Experts of a small language model.
Size: vocabulary 2048, 19.8M parameters.
Below are experts of layer 8 (counted from 0) of a mixture-of-experts language model. Rows are named gate (a neuron's input weights, with its number), up (a neuron's input weights, with its number), down (a neuron's output weights, with its number) and show model dimensions 128-191. Each number is 500 + 50 x the weight over its row's rms, rounded and kept within 0 to 999. Numbers have three digits each.
Before each expert's rows: "mostly gets" lists some tokens that are sent to it at least half of the time. This comes from a sample of Wikipedia text that the model never trained on.

# expert 11
mostly gets: " the", " a", " The", " an", " his", "The"
gate0:523538580553485542461483540554485463443534477448546420513466519416508453579478514448577497515515511448554411530409516449524565455456495442429480462480587512397526515373440452423455567485443479
up0:486494432537488454507495483490470581488507569508460482457533449495491535488448578436469477475485555542510483552576469589498454501624447466559471530504512506570493575507487468464472471470550499
down0:480510445430579500508454416440536452454420630487466486528525559458568486442456508471499446507463506572452437555511393570539532537577554579517397552542554538542439540533517517538527479494525561
gate1:476459465515545490641534514579582458481523432461473525461505451394422487478470427444442531430445477508537525550480485531472570449455485508551475543537461462493527432409542508543468571548501433
up1:538480512487434456478563431387567596568605510513569432530581419442432528531487502524488449454523563498553537537508461358612515505519441492534593544539545521467464470399441493551546537479516430
down1:452498446612438521536493587511505533494469614461510551573464454508528467559529474451586513362506568486559584433572379588433503506491541470475446549507432564566512594450505480524545472525456508
gate2:482532529546443570468459489431523421427516552508493486535509553497487525484494408432589479402429372509501557473543526459536464449485435448510433466591416420488564414487417531389459475537523460
up2:533432546414407527480491435521475539476488579436498540539570456460497502528502536420471558514395565513466422464514524511540560484604497466509525588468524565499427584488511602556464439397541525
down2:441481551439516488446501406481496468528537489501547557507557561465496494521473559508528536488422474593496526519572464536509517393530410467507478472516573521445433600506441532454491372489609488
gate3:560503499488437428483508477461480480410519522479423449528449582543479375531474534504464607452501450492513507409517532502519540449436451535458453495592568447602541432510487519519468497600489542
up3:571540476469573538536436573522530467439491435450480559448441464585484519399435511497436528509496496499383444475566471585481420497569499625411499492455505459474391554483655562454489453486474483
down3:523550504569526556379482453493490508420419473597478572559498510438494530485571512457550366464401533458486515516500526536482449521468466545542445537471498561438584557494460484647498434515455627

# expert 7
mostly gets: " 196", " 19", " 18", " 194", " 2010", " 198"
gate0:547408479552490582457532480516476482489461479535551492562479520471619417477539520489541561479570419508488385512483470524482513483451446398429521526514469471534551511477489520562391574537580523
up0:410472458545488426536510546572593466555450465460457480554508619526455482603535583513559551448527447548606491513418519411459436541492590445459421474543484499466497420450445588437473446535453460
down0:487566456524464451523520470571571451538490436610512571481476617543549421536466580525542480507495479525479532479525485495528530517526379558590524532493458556490456562484530467506461555446551494
gate1:531470620485510503571543523463486569441478479529532441504485433555412477408422492449539412453480403471602477496462520561524428495513492379522494489518499540457542517424479456513521497472559537
up1:582499466480365537477468551464428473618425537470508524522480476423456585487507496506432574539505464503511486432492435511500482514562469459551446499537503550527490501473446586490490551485551569
down1:504506442521509453605473471590527509552489539447471501548494512566564491439522450410567516555510499463514608620569421546558531497523427526526457462504428474550469428496451496478557405492442471
gate2:483573478521520484540572369575467614534465557411456426541429465575495498401609534473435465448496511457429627532560436554460510559523502500537418491548505508445456486464510450526527554464481562
up2:402500475537423513527462407469492566539517533509484450531484476523496549571507544532460444498413491496425494373495452469512493499462552511389467465596459582563504510455509511536504484498545496
down2:495523508442561499520358458495440555476441515428474512556543553515485462506493507433575465572403445607507521490564600590564539555483511499509526508439522557496518473525616567501487481528546474
gate3:487579511514453451551505464475478474411493479490416452495486461488480499476546449461391585530502352561601524493410503417452484484451522520478469506512481532535485478508538495454558433445524620
up3:517473513514513551466513528507505519537563435488659524512564463556505564505432511499487518472418542458445539550544526519643450511583534405453479457514483547586440578472487544462575558446568392
down3:413482497460458558493407486445479530553463420470524406515486358566484495458573494543478398559472454478526443551394502543482497501588429450489484441471489507485574554401527554567501439541532483

# expert 15
mostly gets: " N", " n", " MPC", " km", " List", " Sp"
gate0:575581490541488465656453461566393483480513454629440451399458552477570526463510579552444432498552555543475551547529448399543557522436570581465529452507510501450487499555589533549534418466495588
up0:435372442548513477495475455416481515556434515557488509474515500543496371572446449486474542482555486533579414491546536490627453569463485468407397529528545423531481503560492560508502537434461471
down0:390421378515531428508537416526446493578521580402539465512581463576556533521489493481473475456544501423550527447584427593508505520425516435501518476447478476506485529509434454523472571472492619
gate1:531555462606460501560484470503542450491489418431468441536500565507434477579564495538557579508576470508467446516533481475538487440505510465519593450504438514492526392485413555527511451551462498
up1:462417634478540531475413441474434458421568484469442531472493509469501527509529505452496389555483502458563547556502428607497509545421609494487546453510540420437493474491536422548468458546466522
down1:536400497447489462437549464402565530423570532512478415468494458432461485483558469438410516522488567405505504564496497564507559479452441347555461465507580550485517540409494544472532433539507478
gate2:488404548471423423574539428577445469520552475444415447520495419501454528563536506549464495471488521529494518562589510512486505442528512547500540441533540560523596478456589503502481480570419499
up2:422560488436482463524509547437453625532516491551572399520555465566385381511501445436568472573394521535535555456423407511460488525504486475473450553501496594434493398483579419492495484469453519
down2:505492517446449484451546537541462490476475506519446496512511511493556496443534516469484449586478508506508478517440390524411463539615518387485469441483450561546592529466536438522474554553567615
gate3:516561491524528513515448443514517452529508446444589498447370570461410505509430536542472434496488497471423531528549557498468475480485469582607420413524576502576466537493463627399498491460479444
up3:437461522466511467525511402496485439559502499477399502574358442413482582494487502482509500531405524529536522450435522525506507563500498579430404550497586591572574489587528601501546477533392473
down3:474497435545500513433470555558540434500518456533561511492554442525533530484490536499428503467461450545413543487530543447483492500553445535418603495551486435497457442571496465517495538502560465